Experts of a small language model: 31.4M parameters, 441M tokens.
Below are experts of layer 5 (counted from 0) of a mixture-of-experts language model. Rows are named router (the router's row for the expert), gate (a neuron's input weights, with its number), up (a neuron's input weights, with its number) and show model dimensions 0-191. Each number is 128 + 24 x the weight over its row's rms, rounded and kept within 0 to 255. Numbers have three digits each.
Before each expert's rows: "gets" lists some tokens that make up at least twice as much of what it gets as of all text; "mostly gets" lists some tokens that are sent to it at least half of the time. This comes from a sample of Wikipedia text that the model never trained on. Tokens count by the router's weight.

# expert 2
gets: ".", "=", " in", ",", " for", " by"
mostly gets: " by", " for", " with", " into", "=", " through"
router:102152105100097102134086141125107154153157110147131101114118108113132091094131106119131133131159167087095098117114107105153112151093078136104117146091140119152125082150153130128131145140115109099120137108093175117125119097115105179098128101135125151145080141134157136155177135130151110096121104101106106154114100102125133154129185144150137109098160125113073127143136143115110145131123108114111108097092144151079118176105150107104140146166161130124154162141169144126130123157120083129151101151178111125081137156110140152092154144106138106088089104107152128100123140101133115126
gate1:110129123148076148149137137102111150133126171129147149122124139110135135135108112131110101095115094140114153170128106137110187105146132140127101114105108168134123135101071118148111115144134069199095088129126123150076145140088096111130088137121136143090148112142099193110102122129116122097123115127129152108135143130128138123127078108128145084199130123165156119118144166150041097142115137113134160130144104154133109112109124125092115104120115103125100159120140103125107117128107143120130112072166149120111119179158109099127129123113140119148116131113117102146141159144103112121
up1:165145151131128156090132147150118152091103161136145101154081124121110093122102126093113156112126158116142117110154159106143143170105125197126128130107122106069109113150175137100160144087138131070133110104136126099137127097108174131142138136098129115118116145160160116190131148135139153166165165133149107138150121135116107143148152143128146098132154151117143106106140121140147158112094136119115122134137108161104155134152145140160100130121130137106136117139087124127134152120162059161105177137110115052129104113125134166089124104145098116088159106147135143103136114089134129140
gate2:115139111110171134132116153086128133165158122104140107109120124150107131137108134118146124170144119124090126131109159120169082146114126118117144132118101107055133110145156106131141173101146127098126171115081157154144177151100122135100102127186144109095129121122109097085168111121122086122110133142150124115189146122129120121094069165104119106087137138097071152115139150148163153100128133116114119137123108117133129156115121124138139145129114090139097151109130122121127127130141129113108147149120164157129154065120127147055140147129102082123109077133119118121100166113133147110
up2:096139101156116103125147102123120151111120156109127130128150114105158117157131132085145121119127161124134117103160150107153119126130154154084138159128115174099176131157100148124114118118135106135128143141177110122130122128146119144147102144103106150132125135127114142062146093163148110095148144142122118125200205097149141112120097126099129084130145130086133157113134142112105135125129123082147126176127142126143133138071121181117158122127138097129087152133110135108115098123124151134117104120098116201138110091097143156115106136087133114120092102107129086116125109155133202133
gate3:118168118082117110117117129090121161102163120117167116120093158178080094119135143094145105140153135124127121133127126123097125173133150129164142084157130091141104135130125138158102125158142155121115110112107155142136170143138183120085112110177113135136141156168144138158126136122158099128122159117133119134141137171094107136111170116125156105097167147106121132143192115132085124133170144158149102107133153117114156140101153107135114174110098128111118102136155077174156163112165079117146151147114186100133116118119122165135157123132126104114100119092159157131118133142111140115
up3:131139113122210138131113136085092105111127116122116191157102150129168141124129087145081146141137125125120138084175124130108108146081113108119155153136158133151153108127119109113141148134132132136117124153161139146131120119126137131156146146114069117137162102144127123144102138090149129146107145148171152118138158117208160145149115105133101134134114151128126130178110136109127123136115102161103130138141108093096092124148143111133112096098105139169089125150127145127101160102085119149089186103123121090110120158137161102114143143096141094126104158093099100110117105160133129170
gate4:120102114150179139134155122107162109166117111121128118110140112123156118141125125121154148124141147129144120113145103098150143188127146162100115138152161084100136104132144144126126129109143147084123130136160168135149138137134147137099087126132118150073122132126130093043071105137105186135133115136161133128093141128136137133097102096140142110157152136126179208131123122126135120108110118160125138158127098146148089162145118123119120103139127115123077159126127119101120146132129092154116132151129193131138139098113126136051117147131117120148137098161099095101117183152120135139
up4:145136138109093111120095134137109153129141129154155151132118148140103141128150120116126130153112117131115148143072157150092159102107116097139144122097085176146131123126173106139142172119078110176143102118073087127115139121103134122163142130120133111166130106137122143209173148118130092107137181137115120123162087131104135146170133155129119125113119126115097080137143121132119115138157115084123115096128144114112164066123156099132117163098104138126178144132126136157140106132141144090139117135133093105116113174144122114179168107130126112101144149112166169146136099092138096117
gate5:095144127135122143127168100122146130169178084144128145074147176163134176128161113124134116116114158149132137135137111156103107165130147113145167136152149118095125112134087109126152125129122124173128135149162131134107133179102146113147157131160176159150161101131084111100038153134134126120108122120107132149104142144128125091123131161117146111097125103133174102125124156113115110127116112114113153123148095127176143130142159100123135148138135143156112114139135133112167189134128181156156115094141114125117099142107159137161118138081123111182144167106121112145142162137122163147
up5:110140148141104152149100148147104119132198092183110148103139135168146112055167134108106123135068147127101126129120141156140104163149140155132131157119134093122126072142116124122116139115124160137149135144183152125118131142089185146153167140088171117127112149101124077163102186106146124141120145103114103135100144134134129140125167164142140120148163138119095062105122143119108171155144101135081117105131108128124187148152166125148127144124155137150133119150123121150127168131116129142144158105130158103120133155112129140134116151144121141147140131119132122115140118145117160163
gate6:106136130075109099158135129151150119145162148134137137094151134123112144110164091111091125131173140151151138141122113123104152098116099144138118153147098194073128138166125135140095151124083144168105137152102151146163150158110094127154122122194134096107119074152101158093115128119114133100123110142108129131169151104131138081101122130129105125082125142131126150118121117136110115138188132169115126128125137091157133147080137144122147134109096129139150154146113143084129096116116124101130072138130143135176130120141135110123108136143119061107135120109118086120117102146154190128
up6:122158174112112118132148139155122094132132147175133114116137145118123095105080117122131128109141140130119084126097114128109123125101101186121080152120113110137121121135116120096133145079109091121118148117135173156133113121134138164143128118156115067143137114121176154146114071109129160090116172093104133176106113101158126116113107146131148131079128131127097063129146122112090143157133129135098111075091114113146168156094131120091116120112119160097113095154118131083146092142130128148132140120191118092176113153171129110123139122138123133099148158131146094128108111103151148128
gate7:101130135127175134140076132099124112170146081163127136129128126118121141125137142136130128182140113129126105119131148168149149127135117074106095141157116112150147136127121131165095152143139121151084135149066147040158107142136123117148160111121109101064140152107113070093151106110115081113118099124114151127125161145126133158128138119105105108143151124144114146120138155165157113138146081089108117159134134126123143162142168160142128114139137107112104134125169150138144112108158118117149141097139154174152180134133120129115108133124127178153121077131166079133154129147138149120
up7:132142126115119105100157135140116127151124134144168132066119162138133093126145186101141121140120142134133116112150104166055065101133131127112098143137143144132159093156129146111115117094169138107135140137129146138159150069082123128129136157127113160113119140103094133112145081158146110105135155176120098137139136109167105128096142105123152105130119137117118145148158093126122107117161110137162063099132115116139117152101112105136112128128132133146157137128128170117095163150133132158097081112110144126151139107108161177183107144125144162125152112107133177154124077113093154142
gate8:120150135158132109139135136175171134120123126133122127156102153129141122147124153103147129135127143138130131110188150161109117167112148146179177103135139151147124133125132136118123097132095110146176123106138122138126161105142113106138157128107117143084155141148063135072125112160142119098105127138104144131194134149136140063140110118109129072078100140116120143161107146120136115104167126101112132107152108097137161166121136093131114143141129110165133124098112143121140117084101103137115143083128132191086128104112137129143131096101148189180123142096143101148172144116143153127
up8:122080116146101092135139149127109139106102183163103140176149132131153135150130176144096143123151112145095115136121130115102086154102132187208124127109145093113139136127108110151116111152172114109161104116140119153109141099125134104140111128159130131141145134144111172127115190140160185112115119095142100118116132130144139128087142094142101131126118120134110127191115109116124155153144121121132116085130120122140127158129062090138138102147144146140168081134132120117129164117090140150138177069158105135116132147124127128149156150124143129133118159085116143157136076112113125125

# expert 1
gets: "|", "\n", " |", ":", " \"", " ("
mostly gets: "′", "″", "See", " According", " Born", " Win"
router:160124126142127152141120102126101110080145128066130155135146172116112144155107133160135121152109142130117163128145163174139130095106120128102148118125110091101097117119144177105167106140182138158130092196164082118104082127152139138168149127125165102119128122122117090114081147109156131139155164162140133096125124147115148151156145130099149176111107119161160116116127146140133116150124135130143125198127176136112123100144141130134157135143131117130105127144142096136094114092144129082128127147119105129135115159096149084201122117127108126122147091111133155122123103161133159145
gate1:119130103134103096143135135092119189136138018117134128120144053134163107142133131105165046175143148129147160122126138135159126150130140130146123111160148132173125171149146130128165103147132134092130104137136108179122134130113167124147115102078132117119112149140144156104123116112157098100103140130107116120173130185121107107096171117125120127132140119137112137113135110127150141125120115154136118136119124117103138106165145160114139187162139133111123166072111129122114124130096141098136123164099103136137155134134115172146104112119115129120128125083147122101097118111110123120
up1:167168138137100121095136095102096147168129095124087119104120115131136133131140154116130089082163155150180153131136104160147103114154140149109108132106127121161095150142128143135109072106144076132112101094156080111130091123087116104140149087128115138141124124096147171141081162121129162091154121123093124106146138112126090105127155141130113120149122130119180138164103133123124165140168137108153144181115102117112132101162156169123114100144147117100115165114127084127144090136113145170102149127118113130117117087139127065147133094127098113121128144134106144138100094151150102129
gate2:174120119146104131140124102103138176133141125110108136141133141118141141154089117088174137090185127117132099127160079109142117147136146157170138090162139114154120112126094105116117151123165111110144108166135083145098124150162112129084169109120128119165139123127110158127106144154134164068115102154124109162123119145140082140115152145087110129126117117125158152155120126086153114119133123146105147153148130115115110172128093147130158152177136101159142170139123136115121125111078085139164116124156160111072121102116143161147145139100148085184107144131142093115150161142138126138
up2:095172118122141142117123114115118113094101158094138092109060082110116108104102145109138108126117176153096128136124144106130176118156143175121109137144146103132129133144108092170154115129152153166115150129145106167090139112101123130088142140122137147126109094162149136160159074127157137118153146137116086141144145113137130135151105106136121109125154108094134157131092094162127114143159170129140082117134126092183148170072136105120084168135103123114097109095128131124112123128158126113075128132151155092111143120143106126146087082096140104128149142129122106147136104113135175117
gate3:118152093147113170169137134089161118106097101076131155159135096118088089139115131126133107120122153156129092120105166124102112121100136130118119108154082140111136116132124108104160117137156159161154132108163095120087135073134154132157143155139131150103144148112126075120126148107091093075126163140174149103143095134109134120113143146108124133118112125155150121140145104145106094114086117168111140139151142067159121128134121147187140098090098130102149135155105091183093129096126124127122095113110125126136153144131091096104164129131128152100104142135151129143139183130153151128
up3:109099152101137131146138110131111162151153121123147157135131141126143122163098086126075112150132176141108132136141119101069118093136101122110118144112161144125192167145097111189159124149149117108094131116114117128098128147132157178136078114135142117158124116111140174162149119164145128124177137136155085142149133141090134120155131113105114102131158121139157155150114108106092133137062127190172125147125126107162127099138106161170143152132063111146145082113131124168151142140151131146115149142126114123125132117146089162096143148107150137119127156142082139131125136145128128137
gate4:088090101111139152143155147150144096143086135135103156087120131132131115113130118130107092102084172151179159150166114119133123107111122150151124136152106109122100134139099135124087100135130097176141096109118155106159138111135136131130106128143159154075130118156113137106139094097136174148141127151088087114124112135143109092091114160159137086174151151131102110098080186149089154163127088127146136134141137111104115127154141105134135094084147124105156122151144139137119109110122154124154142090149144144120107097135158115128096181162153102137154142131163085129099094119124108143
up4:153157173161153100123119102130117147124139136136098099173098140104090115176127118113147158107163113068108098133109144113114118138126115065118113164129126153157160113113155114131103118137146111142145148114146150162109126111100122160106155113085107086165153137089155149125094120160114086142098134084134149121117104117105124174164133078135140147133132115110104133156138112121133087123117153097119147119128155164144144128135151145070123141147091130176109141101112101116133152139109110143090119110147105114095126186124104162124186122078104146168102118131142161120143144113115128123
gate5:094105158142123114100096132072138121144124161110112144133126138135138129070138146098129156165091123131093130113102130144128163128114116156125097130116100170133126112113137117123123113156132059144141122142074149136131162154141149129106151154130129132119135113151164140151166127127122194121087142120114088132133105183122166135135112163114127122141152123120138113183120102162130099096124116154100105110156162138150070169133163085169102204168139085114115116102143150148149133140147111132102165127139110115133130150116110101149149114112112118122133101114166127123174103102122114152
up5:096118146141147120093144141170137133123105167159150140152160164133133089146070125121082140090154100122119133092152132084132129123136170196109094120142061100156100089101141113093127153147120105127104108096103143082171118140136138143111147122143106087109107156127126160130096113126139161139133141115115130172118180105140113145123180131111074119112134121120111130114121097172150121118105094150100135114158105127105103127128073122156133130156130130114131119114124082144112110108129106138108136097189137120105101111124129098123135129117122102116123165135123109131100163121116075150
gate6:120112117120122158194080124143150175121129117163094146117104126100103109137148134089122158122144186122105118132113114154101114137119101125137113114173120094135137130133113129148124116169120143144111087117141171122112128128133173163120140112130098145097071162115136127128103120095080108119174130084145150122129137159155086160100141122170119118140091107143113152131105171145096129137137142125084149117153138099143118153100127150154124105152199105127105137115115128117163146121082148104119134129149150144069115113135114135082132155129151115179121137133168132187146111103111140129
up6:145101120134140119106113148120136118076133093134133145101112097135138152165114129121127113120135125146130113106108138122084095132155128133082173107127202104114158120073116181137125116127154132144098160162136146117072143135112123134086148169117155136133118176119078156148135125128148113140114144115103116152112127171128173144125132142153131124157142098090132101164078140099154147163079195121120131175117088123139131124089155111130149134121096115175149124096109148113140109126128080116129152184122120131153162113092119132114129131140123140120133070127135134109146162113108136116
gate7:100090108147114132131092101101147106143175153124100079102178119125134152094130121126150122133090181161113143157110116158148098135155120146151155188151145112094133134100185135150107121102091125111134123128131127095133146135102122122137096104140130126142141103119125135155078159129132181129102092092147153103133132153150082104067134108162149112124107125176090097110139135130129118111100145163109145157148118151104167161116098134110128111137110129129123137115140114145128122127117101177105139087164135132126164152139146169155087178104130139170140129106100144146119127131111088138
up7:133123119131140112101106087139122081137135105176094154114126165106145125109143121099117113079161126124150110146152120165161137157136112121171126146136122147110092126130109108117125168110154143151106139105107098142131148148118112102154096169131113113132143127124117135060127134156137145120167086160112130154127128100092160120128122118078105114165120114064121119124157141102127141147058124133143138117146119123129112153097176129150177155144154133108183168124109123075133160131119109146186157109157138169115130087122118088107150099143123132133098148131121098118112144128071127113
gate8:112141111156160124155144167107109135166099127101197113147112114088123103107136124125121132135094152083091096114143123141105148133194140134092154144145139145138119134117129171108114133117104110120128088131115132134124142112130115176127127158118127129112110157140158117117133103170112093056104096148133144163129176132180087117163111153129174112096174135148137122147173121088140104098140133158132129110137146168137149144077155142133142134129148135123147153122116118136119111124137123130109102164139114171141135139093172168147125132118154155107135083139107093085147103104079134113
up8:061129107123134150122164139132143144120160128152126152119128163120167147173122114153108156096131121144084125128166128089083175113092095158112148156103153132129138134125087116137157172123153114132086119144166130118113107122131096133131104129107118122136125099155128120139120112094129098146134152160132095124157142115111125115115096119112114112191093137076114146130083172129130121129130134156119061121139072123116108161124093120133145124101099144134088121151133128148130150102115185127134127135076132104089123113120123102084124069119149086102095158101131139155118153094141145137

# expert 0
gets: " the", "\n\n", " a", " The", " and", "The"
mostly gets: "The", " The", " his", " the", " This", "\n\n"
router:183159152130155099097157170095163139151150124111171137163116165128130127125151153147134171121101133112140089149105147149119141128119110143152094118128108164158079124142129118119130162122159142112151167147112082195129151129146135113108096176143100101127137109122100169144143106145119126163089154122079106073155138159100132168122089115093118138150104097131101129143107118098164136117165110127111099094145167137108129100160139092127142108147140086159121126117128128127148134161100120127088108139152096161143147089122124146130137156150135150150119118179122138146163127136136149151
gate1:144108145119095112150081110111132152142138117109070133127177126138147110136101134099121142102112168134150131168131100150141135143135154115125157118130131160165155177146103121168168090166103162134137140123148141147108121120100158174105153112123158128122159116141110135122098113155144143156132122142085097109140152183133029137101134161137140144150147134122138141115118132132132141110122118120136146134143145085149174122129141135140134138178120136091162141092087116169139102130133134140088102163096096129074095093128124139086112148141154150170092109120158140137102123124125132097
up1:113129136139206102151118112087118100089098173098196096151092125113114122089129116109124124146150137088146115146140140095143168143159130148109131126101121120134086116117133154109108137081175126143120106184127143135113104087152049128134159129116097121127096142131153169123139110096124095117123141149129132179138094139139134092143112111158123102110127132155109113161152114111141115154131141145140143115137149134127080137167143099113163100119142127113069158133127118127153130136153100109144147076138126167135115152121109156129121116108128148143168165150102075115145133127139115137
gate2:138107096119114134148111119111142113106140139122130138156161137085108120116083103138084112116089209089158139128146131146099147126192110128100124106094090151109135116132181122132152110149163112113128086138103108104086138108087107133078126092144091171091101133145140102124112118130142148120151119110124133129144156164137127118085139117118130119125143108071166160122113157127128081132120124146155132136165119120154135144092113177175152156142138135132151156148098115200092125125115111139102159132129166126128113134116116143182144140130146139139097137156144107121138121150094104121
up2:133192136109110141126134129087122182177079098155119120102134127133146142117118132110150070109150102092120159142125120118100161163077134130148123131113131093105121114100128133155128130122146135171127138137131100149050135136152126132156119177193114133162126097130080158133138156132091097094087132133155125165145093102126148150115085104139127117111095100191112182096118129095134089117150102114101122081117123145123135125147129145138127158110129132143113140147128091094119114134144135123148113136145114134134173143140156108118140111109091126111148147159120155153126127139161147151
gate3:158120115140123103130052131105192142107156111107152168106154113146115145115156132112094131132140130135166114129156115129108145128189131107136177104157126129170108115112163121128093165197079106140148123172101117141131148159127134099108113154134131121113113117143141139109121141156107139099102137145100121147152089139109119128110113149110119123094133118106122153087130138136112115123123123128137119109138178132101129169131170159084128170171128110148116134084155149154125076112108108131101126131121150143089167083112115148104151104136159153115149112118094094096123117071102127121
up3:135133106117161152148147122142110161117087109126120106150124146130126117083095123118172136128129158110070174120111116138153129165062146135121104180099158128083115118129144139107154087053143177121107096081131104128114136084111137172162141115118121153105114107132123127120152068106163085136144115139150132130113161161121140132150135121138171107119122100115142126150138127088174117100144167116104146118145103175108172106119147117152161098118135113103121144150114099134132163182120102111135113152146116143142121143127123106136121134146121133123099123127176109173153116149144108153
gate4:092128145122118143122142123151125142114176109129121117138108111108123111097133105136140113153102132123173128155132144160168163106175140125120126106141124135142103142154136153106133123103108140137179112123149109089139110150134142124156146121158185136150113119134150103134160136127155116113112118150106110088170123119144129120108116131081169110079119114169117129092145097134123116164098095112086156187136115131092163106111116141180108093068131086136141146137131071122139134149150115145160125172156096163156118105145125137147101093139130104109145178142149112134104058168138154142
up4:102163106162154131120116133124047096118148137132199152145114145124146137125170138142132145142098103095134116154120150126097136146168121139121115131133120125103150128088094118137100141161125132127133126101120155097163122125156144138163126123175166133103107155146162184171158145115154118133152160143102130123163132123104150116168099134167146134136173130118145126089185107122105125127151115121116127145109137117116116111055080127141115117158113129136066113115127105117084149182179125128129121094104116091116099104137132123168156146143127119108120105127128155126136113095088132119
gate5:142144119090096122178116120120136125139141104147112149107156109144090154126122087139102078125121093092107121118147133089132133130119140119083156093096088099138120157132102132139101127205094130162135115150065115097122135171140079148120126144122109149083102110150155141108092129135135130099105103122094086126142120142144174092105132131135130106104140147148153161138118129163123068137126081156149149130140130139138093158094139104143155146130145112141121136052140114112117097156125134111117131138170162162119164129124107101108145156148095106105148121129131108149162118124116142099
up5:133086117113131152127148108129108146135085140113125115122043091094120147148113145099119148154138148127111155159137120128129144136154115124146094162147127182092109094157149143102127124067118104122108134162217152138133100105172155119108166120124091147130100120141131112159139088099150133124128154109163156114134110124100101121134143123128147108101087096134116110132135137089132148147127178089116130116145107160111177145118166132138099109144120057105123137134110149167128169142114112119149141132165100111128099133097133140109127111117157115111111155143119087115141097136142139166
gate6:125076094131120124147096104141167132110122145120145157098193123131114141155165096147101118111146056163151109163112151133142198177136116125136091141134126101154112125110121130164105156162095126121116109131112145140169124106102115094146111093075130126089142130116159148152160156123098144113142141090139161146123154120136114138136128144130153158155110103139161108152181175138100149099135160136173132123133135128129093101116154125129115132125099128115144140098140149122136110149143130103098110164090152156075123162089124120096091145117107157141136123102116105102115148127103116100
up6:141114118132117141119136130053155166098154135122176070131102115111107125144146122125130121139139125056147143112150117102129149131202119102126135123136132133137098175150127098141154117150129147164156125113070135111107141125089083128114134158095162127144120127147105102127111134189109079163089087112126158154164109136160139109131138144137118132134135155128135159124109159127144095103118106110147103108147125138143125177115106104108121155157135141147114130086163116106123099164174125137125110137114133121138103141130112141107152102149095143103162167162171144135123120082141154167
gate7:111141141149150116186122103150090175155085106149148130128169137112170116148093103144098134147124140109113154122128101123170123143129145122114123128126136138145079115107130125151109094089078131158122138156093140144124131122111136161159138125165135155128143138127087067101090034100096116104125123129135104114138088087141126133136094125166133134123137104150140110140111156125074118168129109114134142113166128083123148165127132124149135098134138088077154152139130121121139114122142154150144111150148134115126097130105153165131134111123117135122159097099194074119113155115111142127
up7:156148152150180145134136130110166115165127114086104093145119127103105156135124140109171118136117152113100156155143189134133164109113130171125154152110123166172076152115136130087138151104136148154135129158114177143087136116183100135123115138097108144073138122130124144096144100153123086109122110122111135109137129144137134112144100122120150120120129121161130140136103111091202080073144097154099104087128128161127116118106126140108110125168141123112123139098128148109177134119126100134100130185126083134131138106132094100096137108116138161143081158118137108117122099137146137117
gate8:123121134126078120132133125144209125100128111125126105126133124155118147103166111098163113117153145135163121105120094183132129142166159116147136070149118127154099145169125103110165140142082117125194110090146128147146148181116116126091076134128114134127036127129152140107167087161081143114178133107115126139147141106105100154134139137107124079112172140141148156137160139085155114117143127142131134108150082108127134133118121128128113143146144091155125109138110098119121167121134132111135161130118144106114117095124118143134123109129115140114128186127149143101126141121150097130
up8:142104106137145140132121102146158084133146147131091133145118139160144155142173132125129125150132101115166120135129091167125151123128115138080083084156114117138106139137132157156153125119140115168132121156133101143152090141122115118112139113169145145140089154153135129182120145164094133133156113110200086136170097135147117160119119163119121130163135131125102118177114122157158178108180155139162141164126142145136100110117146141148193102159085133152130162135144118081111152122174119152134144150127172125124179117126135132089149115141091126147156127170142128105110130153129098117

# expert 6
gets: "e", "s", "d", "ed", "y", "t"
mostly gets: " least", "ened", "tle", " While", "erv", "rove"
router:152117113103095170152102118135113108093107135121133114088107096162102134128126125118136133132109110158117172147158136091113086180164180089152112094130089107110151164137145135135171147149133116134161135073160128141139155139152124078179154139102125136095142123089141136094127151087081155109148117111106138117126154147159109120119099131161133133150121157140168137143150153149077116096114091127105128095121085093166151114135107163134105111093136146108118139085146100174114134155138139130150149109112125119077159125140101131096145134124148158171143143101123129113143124149125158119
gate1:116194088136109174144103192138141101110106142145152125097166158161109130093122104094119091131182145118108115150128117119123106106123128158138126134135094142152129121136152138127119102148134090166132106140142118113130130159121095146092117135121134113121128143140119129114160141118141099185134128128123135146121169101128087117090097147140120100125099120099135097104145141057121120110143163154147125107131138141100137153137112139168125113111169124116122160148128070151107127149103137160141117124150108101176146150120115147131121146135056075115146100141148062164147093127162103116
up1:098096124099176112166118124108141156099105148094104137116148135100176139083153087117115111164105107107118141102141107135172115104210097078147157153149118155159122136123150134150135123127098092146154135129150112153164126133136075160136174124103131106126155161111105130184110157147141133133141124116143124139149132150086103164093120160101107115096117140123132136101125135141124171080167125118145164143136158104165101121146100138098138135143183122119153127173120130089111103141114114165146126105110158137106156116130115131154108121116110122137106122142148144151100150150100107161
gate2:154113172060082096121125122112135131137133099133191190093121146137142120170107123099131100162149146156118202131094134103140115133112152127126151139160127106111120113136129163169155075175128149159124129139088095123141109117149143153105139123106143150126113152120132125146130131165095115081107172139114089117131142158118080129111117156129149119152102128141118114099138122167132139178145104130134125129133158147130146127148150153128133146114116127181066134093109112144086091123119123136140125141159147113101100110127091156109079169122140114119129115086132114130132165122144146141
up2:102149077152106143088141100102101146133118177143118106150160104123116150143127107135098127133098134111114095128114089139140132086128125171124042078114163116124090131125116145079114155120162094118166152135123139131152160125050147093155125121133131127133150144178113123120100088103125083172097101148128139111147113121120152141163118137167126162117163155102133125136103100137127107150150124134116123169115131134158097139148145127157129130117146100113142138127187151089127129117131093119079148111139122105142151152116182124118143128135099164138147145145147108124123152142142102096
gate3:147169120124124125121117116144174112143138099120161155147131133158127098092142158097144123128117178110152131147158126145161093174102128138157157128156134134115127137107167121141141153122152138145099081125108156119110171151141120154148125138138147086130079135103133123105132116144073111136131143197130112122128123147128159147132120154114108123100106169165114123141164144145087099149144160109064135124167172102093112129088148164144177163167152118155112149107196104154119125135111114135166097156176098154125135120124134127133099100119114145127099120099121152141159132131109154115
up3:150120143148131130116147139128144123108128112082118086156131127110127118153115146128127112165149159119094152129134084140149099146132129132122133137130160171140150128118112105123129164122091169121185180132135081067142155141159109117137110136088127127141109085135226126130101131151114137164172105128166101175166093100112152178111137136110124129181135146156114141138095118107140172142098131088114163142137112148115135135133126110082117134146080118123133126124145116134124122113125128127140108119154175110134095155132159094144147095152106129153136157183097126148163144127126127108
gate4:137157121108104137116161123125122147156080155146109126123117121086124110131099097084181113105152139101134170167134141137142137127119132128103144164145157172164141118122137114156093122167124102204155140133107111138113118116128083137143168076105112166114133127170155153132117122126108100106107120137115108145187141125119153128131108155104141116156164170104127128111145146122110104129129153128163130145147155124123077120098152138114105148198112123179127149144164104134149117135107122078160159113133131121115121107150132122119121130093112101125109115131106122080166101062094136152
up4:142129117136130141132097124150121101114084123094118093124105109122091068122125121144192131140141159094114106116140139128140113144085147138100112151121139152119168147133146104118115106166092102199147113128120139122148076067144117182136153103119154129129108154111161113100120100134133119102135128157141111129135177092133079131128115159106136149117105191152136171162135150164113141122157171092139148115117150111134125086132158172089117175130147148138107143114102115155138115147127119127115144084125133126134087121148134132125143126121159141168138151099090134101153093093107139132
gate5:119127163120116086155090126132144108150121133127095119141144116147122101137157137105134160130078118140111132128154141112115174151131126141107110114116118137151116098173120083121138125135118102166160137106134085125139164114133128149145134124126115130083114076132162128171118139102147119154114133082114124094181143154114087137143127109110102076126175129175157138153126166146096134137128112143081170113145169140128142125107163192132106133160156123108157101177128138117128082112148135102107112141096169124150086117108148159113112138173109128116118188114108131094109121124105072125
up5:113148124145142134119120155130122095123151144183138193150146141131090147144121167172135122131115105093126111121122136086149136157096125122100156101146130088125123136126162134122185084117119183116086142132120131132102122121120140165138132145152145139152096115124069148131161117105141136091144146107112149148128117168160154143106088078105101124116129130210132148138127127120156086148132118096150105126119143145156155099115136115105100107119131078159061141111129156125130120122098121109151120159138135155119137164059127115126130157132092167129111129126124134124149131118120173169
gate6:146095180143141130190082092116127125143074107140141183120141126144100152141118096066141116162118148149101138124127103140120145151094110104146100155127109127169122125153112114116086109166114155127131152106125146140103168126151157132125145137117137104117130126185129072130152114131147139107128129130098127145114148148157147090062151107122119103115164146133118145129126115106111119180155124172115143089148163113134088150100129154139114164100139125120129166122131140130114136116147098129108123156168164136126110063100137112109117159101149118119102126131159098179109103118087137131
up6:104114171101159103166182124153143120134127143131137171156184140142192146117128126105130098127133160173110134133153114130111118120122114093132177150134104156134142092178155104115107130131135120121127139135124130099119124154119135124094131067117135134132110115184147125165137154147116109090140102125110176164171161132150158118101169119087122129139122137113137133154093126099092089126111168117165110107134149110138094126098106124105103152136079126142119121149132164158182172131161151112136129129139118123105089125119130118112137143067144099122097164154146143150164120128163123146
gate7:115098141160120112128117109126129125109138104122116146141181161125155121110122099106131134140128121104141174091087120181170132090165119114109119124139102131132156128132163127110101160121109121168084119135136182163166142122147133144130136094146120188124110122112141115101125134172124116131141134123096172123155100125118159153143183088096127125085142108114139100106159129126126094114079133123166140178158126118101153122114135140073165093162145112123169127091130134127111150118130100113146105113155154211148134157115185134123139135137116148113139097138110111118169120137125155150
up7:116140140153133170161076160126150143141136068154115114134150176153132149138153217168126080114112110154130154102110151127118118173110099124142162128139123140120109103140128142126151124115132173139134127140165121121107139152134094092117146161138131141112089101136136116119147142103105157166141147156141139181127139125186155112139133137077166113137137124135108146114210137124130129126117138152139113133136155136140156183188104122131121112177121137102099121130148076134083097160095132118155147135122107135131123126131138160104083119130153138101140115095112139130135127138118109139
gate8:159076117163133136149133142109141186093139103131145122122178127158163115164182121130104150116126162123121123141156120107133130152106134114101168132086107113137133096133127114099155163137104149132116100123106121144087130137138092112173123191106142169160140115142152107133121118085117150096092120132096103119129109131161106133105136134126131136113118106152155138136128159147119149146157113148182144143145077125090120115090126062119156131120120085103156141158116149131102149109125159148125128183127146099093153118102165166121136136086148105111128098136132132127081127152143184119
up8:109123105123088154113119147173112088116119112180088100097122124166112091103132118142091138113099126122150156095115129153097155133109129107124072141143132158131063118137148126149140068100118109108132137112112120139160141079105139116126154131154154118085096092134098137094172121135078131158152119129114138137106156108150129079099129132129112131127120134121130102108147148152112142126179162125113118109133133134133085105115146113126100159104101150135166101128140133095148132101107112083129096112140109102095143115140113057117089126103088119169120153142115119090106171126093109121